Below are experts of layer 6 (counted from 0) of a mixture-of-experts language model. Rows are named router (the router's row for the expert) and show model dimensions 0-255. Each number is 128 + 32 x the weight over its row's rms, rounded and kept within 0 to 255.
After each expert's rows: a language model's description of what the expert responds to. This comes from a sample of Wikipedia text that the model never trained on.

# expert 43
router [104 143 159 155  97 109 118  92  91 149 111 196 118 108 109 138 123 246 142 155 182 100 146 130 151  79 136  87 134 173 172 146 158 136 202  97 152  78 131 139 138 134 150 137 123 122 140  87 147 143 185 116 145 105 116 102 151 114 167 117 104 155 111  63 106  74 128 137  69 119 127 127  79 141 146 119 112 128 129  88 192 145 201 113  61 175 187 130  92  38  91 156 172 167 124 146 116 129 120  79 107 156 149 122 168  89 150 152 107 154  99  97 128 116 195  61 133 125 129 131 135  96 158  97 140 100 147 167 126 120 110 140 167  96 135 143 130 112 157  85 156 141 119 157 146 149  92  88 107  99 158 132 107 125 227 163 113 124 108 138  93 115 114 187 147 137 134  69 159 125 140 146 125 111 111 119 150 133  85 139 109 135  46  31 109  99 182  83 151 110 107 107 139 150  59 173 155 132 103  92 144 137 134 139 134 116 122 115  63 160 118 144 175 173 113 170  79 135  99 156 177 171 106 105 117 129  88  96 152 129 174 142 113  93 135 116 175 147 110 119 138 156 132 150  95 109  60 178 159 135  94 108 142 144 144 103]
Description: Numbers in tables. Pipe separators, list dashes and digits in sports tables, election results and dates, such as | , 1, 2, the 2 in 2016.

# expert 63
router [120 182 116 141 149 143 199 100 130 152  90 135  72 144 104 113 139 147 157  62 118  96  84 128 114 129  90 134  71 131  47 130 154 161 137 162 103 120  95  59 131 105 128 124 105 126 138  92  59 160 152  94 141 147 124 111 132 204 145 172 111 172 124  88 157  95 176  88 105 141 147 104 107 154  82 128 110 136 133 116 129 117 160  86 137 129 118 130 104  90 137 142  87 110 133 150 111 136 139 173 161 118 148 113 144 135 193  89 136 147  62 143 219 149 188 111  99  84 171 192 190 110 177  94 132 119  79 143 128 123 170 142 121 172 107  58 138 129 138 148 181 178 176 143 144 157  92 163 198 139 200 180 100 104 141 126 139 157 148 159 171 153 105 138 101  97 110  96  68 179  85 101 175 136 108 120 129  71 127 137 120 104  83 166 117  98 168 128 148 104  77 140 143 131  82 158 135 147 146 108 120 142 126 168 173 125  98 105 134  78  89 191 122  95 124 142 132 126 183 155 118 143 124 185  66  72  92 166  97 204 172  88 125 169  85 136 131 132 141 146 117 122 102 140 100 146 134 103 128 138 154 119  79 157 108 117]
Description: Media and review nouns. Nouns about creative works and criticism, such as film, music, album, song, book, episode, review, and pieces like acou-st-ic in track lists.

# expert 54
router [ 85 154 143 157 100 137  91  91  68 170 123 156  89 154 146 176 139 158 131 132 107 147 158 137 168 148 147 134 153 114 160 116 195 112 161  99 119 115  57 134 131 124 123 183 116  86 130 200 178  73 150  86 174  99 123 102 115 160 139 146 121 156  64  72  71  95 125 131 102 107 118  98  93 139 118 142 109 126  88 124 145 105 165 122 142 184 182  98  78  48  72 140  99 108 117 158 126 144 119  84  94 117 168  59 173 155 113 132 141 120 156 125 105 128 225  80 115 154 110 138 127 129 120 106 155 109 161 148 117  74 147 141 122 117 165 113 149 113 159  85 178 151 133 149  91 153 135 124 100 100  99 136 105 103 143 102 211 116  81 152 168 161  75 124 110 120 119  74 152 121 153 100  81 119 120 166 143 116  65 141 123 139   9 106 103 121 157 136 152 128 141 153 131 151   7 190 113 191 123 146 124  97 134 138 118 137 164 146 106 172 160 148 127 122 140 136 121 134 110 117 190 145  83 175 131 125 107 127 113 103 149 138 137 141 153 119 168 191 108 130  95 157 140 131 120 138  91 221 147 117  99 130 126 153 105 151]
Description: Year starts and months. The first digit of years like 1 in 1990 or 2 in 2022, plus month names and "In" introducing dates.

# expert 40
router [121 110 119 141 156 165 129 112 107 148  61 171  88 107 152 157 107 157 135  92 150 128 135 159 109 169 118 106 133  92 128 130 161 134 156 153 162 113 101 198  35 111 129 165  72 116 152  98 156 162 125 146 141 133  96 182 137 181 119 114  86 131 141 108 134 112 130 123  87 140 171 172 154 148 134 105  95 110 139 125 136 163 195 125  70 167 118 104 110  87 178 106  89  94  82 151 144 143 132  88 138 139 135  82 171 147  80 146 159 148 136 169 136 185 125 104  86 170 164 200 182  88 129 120 115  91 134 160 163 151 135 101 202  94 154 105 218  47 134  45 127 147 153 148 128 164 143 126 142 146  97 144 103 173 128  98 140 130 117 132 132 136  96  98 128 119 136 111 106 107 116 115 138  80 149 127 110 184 117 173  53  99  84 140 124 140 159 126  68 149 153 157 126 181 112 114  83 147  58 136  96  74 148 151  96 107  86 158 133 183 120 166  85 130 159 186  74 164  59  61 130 167  93  83 122 158 105 113 130  54 128  93 169 136 139  81 171 125 111 143  98 164 125 163 155 140 113  96 158 106 139 124 166 122 115 131]
Description: European given names and regnal numerals. Given names and their pieces in European personal names, such as Alexander, Maria, Anton, von, Nathan, and regnal numerals like "Alexander I".

# expert 10
router [135 143 101 138 120 102  48 105 135 122  71 160  85 141  88 165 138 135 122 130 109  93  95 147 165 126 137 149 116 159 127 159 149 191 155 161  97 152 100  81 115 116 119 168  48 171 143 115 117 119  85 189 140 134 131 139 122 106 135 121 126 122 148 141  98 144 178 106 127 113 170 129  93 145 167 100 101  86 117 163 177 146 143  87  87 174 121 137 113  86 128 152 114 140 100  85  91 129 145 115 129  84 145 116 163 166 104 106 164 113 145 159 177 179 155  51  76 147 114 135 140 103 156  99  99  34 125  98 108 197 129 142 113  89 126 129 202  99 145 108 110 169 142 145 161 113 106 201 147 146 136 136  91 122 167 104 153 178 128 116 124 114  87 131  99  41 118  91  92 125 112  91 147  85 140 170 117 155 144 184 116  94 114 106 129 104 164 132 104 119  95 170 154 152  95 131  58 160  40 162  64  76 163 151 122  89 109 110 155 157  85 181 112 149 154 135  68 155 143  81 158 139  80 157 113 133 100 111 119 145 188 121 155 149  66  93 132  93 127 134 145 201 123 141 118  80  48 117 130 103  64 128 148 134 111 139]
Description: Surname pieces. First letter or piece of a surname right after an English given name, such as Kyle Larson, Mike Ryan, Turnbull, McC, Jones.

# expert 59
router [100 131 133 151 116 131 141  73 125 161 104 176  97 134 124 156 151 144  71 147 118 160  81  97 144 117 104 127  81 144 117 110 126 122 177 178 164 131 148 191  52  98 127 154  97 132 132  67  99 107  73 119 117 151 160 152 131 165 159 104  93 129 100  70 109 100 171 131 106 136  96  40 138 194 135 117  74  94 134 121 197 184 166  97  62  94 167 149 135 127 133 188  60  98  97 124 143 137 123 173  53 158 120  67 112 132 125 145 155 104 136 147 129 121 151 106 132  92  97 194 118  91 132 138 120 150 109 119 122 100 137 160 157 150 121 126 179  87 147 117 132 158 132 140  87 137 152 159 129 158 148 132 117 102 107 138 178  97 117  77 157  95 184 130 127 146 105 117 130  89 136 156  71  92 165  96  59 121  91 166 103  61  72  98  75  91  87 162 125  73 143 142 145 112 138 173 136 187  88 121 153  90  93 136 156  79 126 145 102 109 153 171 157 126  98 150 120 151 106 152 123 192 114 157  28 117 129 127 137 104 111 183 165 148 107  75 101 119 136 169 106 163 130 166 132 129  86 126 196 141  96 155 106 125  88 151]
Description: Cell-initial capitals. Capital first letters right after a table pipe, comma or list dash, starting names or titles, as in | Hector, - Keysville.

# expert 49
router [121 107 143 113 106 165 148 106 157 142  80 125 113 140 163 149 126 153 155 159 142 181 177  78  77  98 156 123 134 116  78 113 175 143 119 165 123 106 165 150 111 140 124 141  92 195  56  92 166 121  93 197 108  94  72 124 160 141 139 106 176 142  66  93 123 149 115 110 128 167  78 112 149 164 143  64 115  74 105  80 152 170 169 118 119 133 103 173  85 111 112 205 137 140 124 155  74 126 113 164 134 135 106  79  91 132 105 194 113 165 161 102 127 163 150 114  54  90 161 138 196 103 149 112 169  58 159 127 106  86 112 121 130  84 141 141  90  82 148 158 145 157 150 154 125 132  80 126  88 117 129 150 118 135 113 122 147 141 125 116 121 151 159  95 140 105  96  90  92 156 169 115 162 140  86 137 108 168 126 125 119 121 139  90  47 128 134 120 117 107 136  80 122 158 181  99  87 154 113 133  68  76  77 170 155 152 217 139  92 157 162 127 186 113  80 110  65 162 114 114 147 166  81 142 124 148 122 157 203 120 146  88 140 160 142  69 127  98 118  87 107 166 194 182 157 122 131 127 148 135 103 102  97 133  89 119]
Description: Name-start fragments. Pieces near the start of proper names and foreign words, often after a capital letter, such as Ar, Am, El, Hol, Hit-ler, Ré-un-ion.

# expert 52
router [126 122 150 129 124 126 141 101 117 117  78  87  88 145 119 122 182 139 159 107 156 154  82 112 123 103 140 146 178 105  80 130 113 121 182 109 132 112 102 158 153 126 175 141 110 161  76  89  88 136  91 179  45 128 169  73  95 168 110 178 103 151  79  70  87 144 146  64 109 159 118  98 168 132 106 147 108 144 144 115 131 101 173  88 121  86 152 114 142 128  96 103 118 105 174 168 130 148  83 158 145  67 185  99 146 121  90 118 116  78 140 130 126  87 189 133  81  88 110 137 127 113 132 103 136 118 124 133 132  60 176 141 109  71  95  47 133 101 139 106 155 154 121 172 125 192  70 169 182 123 151 121 117 139 146 125 142 153 119 138  97 121 163 150  72 163 151 109 175 111 143  54 154 171  50 121 175 147  94 128 132 108 115 100 118 148 208 129  83 165 104 141 173 169 122 145  91 173 113 138 159 100 117 147 110 170 129 135 110 136  77 178 124 190 156 179 184 125 144 172  79 154 120 201  99 115  63  90 157 125 126 117 138 155 158 160 105 126 163 164  90 100 143 164 112 115 146 151 123 112  65  97 126 105 103 171]
Description: Topic nouns after possessives. Nouns and endings after his/her/the, such as music, career, role, species, stage name, citizenship, pharmaceutical.

# expert 48
router [140 103 179 216  99 111 131 101  94 167  99 141 142  99  92 113 115 147 151 102 137 129 141 134 200 172 145 136 136 169 170 144  98  95 154 196 167 130 171 162  95 109  73 140  77 103 106  94 105  89 126 158 110 132  94 185 154 167 206 139 135 130  84 156 103  97 142 148  86 105 167 134 157 181 153 162 128  58 104 139 131 138 175 121  80 160 160 150 110 139 114 178 145 185  91 143 116 154 121 120 124 101 177 118 141 145 141 122 110  88 109 176 144 128 177 139 183 123  51 124 112  70 157 111  98  92  78 158 106  72 153  99 176  95 163 137 141 145 135  66 162 155 151 179 122 138 187 151 155 155 144 109  34 180 199 109 111 111 104 103 129 101 151 144 139 111  71  73 135 137  73 155 103 120 126 114 130  61 104 152 125 129  60  85  82 119 149  94 123 117 109 158 142 182 127 192 140 121 109 152 142 134  97 140  84 142 142 159  82 141  77 144 130  77 204 158 135 126 117 135 117 135 123 147  99 143 168 110 155 147 140 126 121 146 117 165  94 116 105 127 146 129 157 153  88 123  77 140 114 118 100 136 147 112  74  62]
Description: Table numbers and ranks. Single digits and small numbers in table cells, especially rank and position columns or scores, such as 7, 6, 9.

# expert 47
router [100 144 155 146 113 140 161 101 181  96  81 108  90 109 164 154 127 146 123 100 134 148 131 103  86  88  87  98 146  77  85 137 119 113 142 153 148 113 186 152 110 127 139 124 109 159  98 136 107  84  58 131 105 153 107 198  99 165 247  73 184  96  91 170 100 116  71 143 116 115  47  78 141 138 154 137 112 117  97 129 123 160 168 102 150 147  87 155 168 131 181 209 118 126 137 128  92 118 104 113  58 109 105  76 182 108 116 162 155 120 131 177 134 161 147 166 106  60 142 146 129 102 176  96  99  95  47 108 128  89 110 118 148 137  62  96 109  81 133 105 130 162 160 135  89 117 120 140 164 126 161 142 134 179  95  68 145 199 148  99 139 107 117 134 156 101  54  74  92 130 114  91 174 124  81 149 119 101  83 105 140  96 120 134 140  85 124 145 142 103 152 146 155  72  48 120 123 162 123 139 128 111 140 137 133  79 141 109 125 100 129 177  86 149 119 125 204 112 139 112  95 172 127 130  92  66 132 130 113  78 137 133 102 150 105 101 121  79 142  99  96 131 129 188 133  94 143 124 142 117  96 119  94 131 110 101]
Description: Short mid-word pieces. Short lowercase syllables inside or starting words, like it in a bit, el, mod, mon, n in ornamental.

# expert 17
router [165 134 107 147  90 144  90 101 142 114  73 175  53 186 147 187 127 150 149 137  69 118 120 112 164 106 159 150 118 154 125 114 147 118 127 148 113 160  85 118 112  85 138 160  42 180 118 103 153 144 101 127 129 159 135 155 109 135 122 129 103 126 123 155  70 159 142 103 101 115 162 137 124 196 104 108 113 110 131 106 147 132 118 119  77 166 137 147 156  93 142 152  68 114 153 141  99 146 145 113 138  97 104  74 218 152 122 136 169 127 141 165 149 142 151  89  65 109 165 175 144  97 148  91 125  93 104 134  92 158  97  84 154  88 103 124 194  59 169  70  63 139 149 146 180  99 125 157 108 144 156 127 133 158 150 120 139 179 135 154 126 144 144 184 117  70 124  85 110  66 107  93  86  68 141 199 112 131  70 199  65  96 118 139 131 108 166 111 117 116 108 140 134 134  95 108  69 169  65 151  69  74 190 152 104 102 136  93 175 197 137 156 149 122 114 131 121 179 105 125 137 161  88 127  88 150 149 109 137  59 165 132 116 126 116 125 150 130 147 109 166 157 140 151 144  91  70 119 162  96 110 141 136 157  78  96]
Description: Personal name starts. First pieces of personal and Spanish/Portuguese names: capital letters and prefixes like Mc, La, Ma, del, de, e.g. Montagnese.

# expert 13
router [142 124 126 128 164 119  92 117  99 117 104 154 105 139  85  78 161 185 158 166 174  85 158 208 166 143 192  99 100 153  99  86 114 129 108 128  87 141 110 137  94 123 116 159  96  64  96 118 133 146 144  81 137 162 129  98 141 175  85 151 126 136 112 161 145  73  99 139 118 173 142 147 101 145 150 131  90  96 161 111 125 153 109  35 126 150 180 104 142 151 126 158 173 108  94 140  86 151  87 168 112 145 196 106 144 148 108  99 126 113  63 112 123 195 158  97 108  89  88  95 137 107 139 121 119 117 123 171 186  75  89 138 119  79 121  82 113 146 135 137  87 171 109 173 120 187  90 117 140 143 158  67 109 107 155  74 183 149 155 142 104 105 131 122 105 115 154  79 143 151 147 168 106 123 125 125  96 139 136 171 103 112 121  92 106 135 156 119 126 137 135 123 189 133 170 184  67 175 107 153  92  96  71 143 159 100 188 175 118 131 127 155  84 145 177 177 128 121 113 121 197 130 115 171 123  48 134 150 170  92 136 103 124  75 127 146 123 147 219  78 156 123 106 129 183 158 172 174 131 112 144  89  84 176 144 131]
Description: Time and plural nouns. Time-period nouns and plural or noun-final suffixes after numbers or adjectives, such as years, season, weekdays, period, -ations, -ers.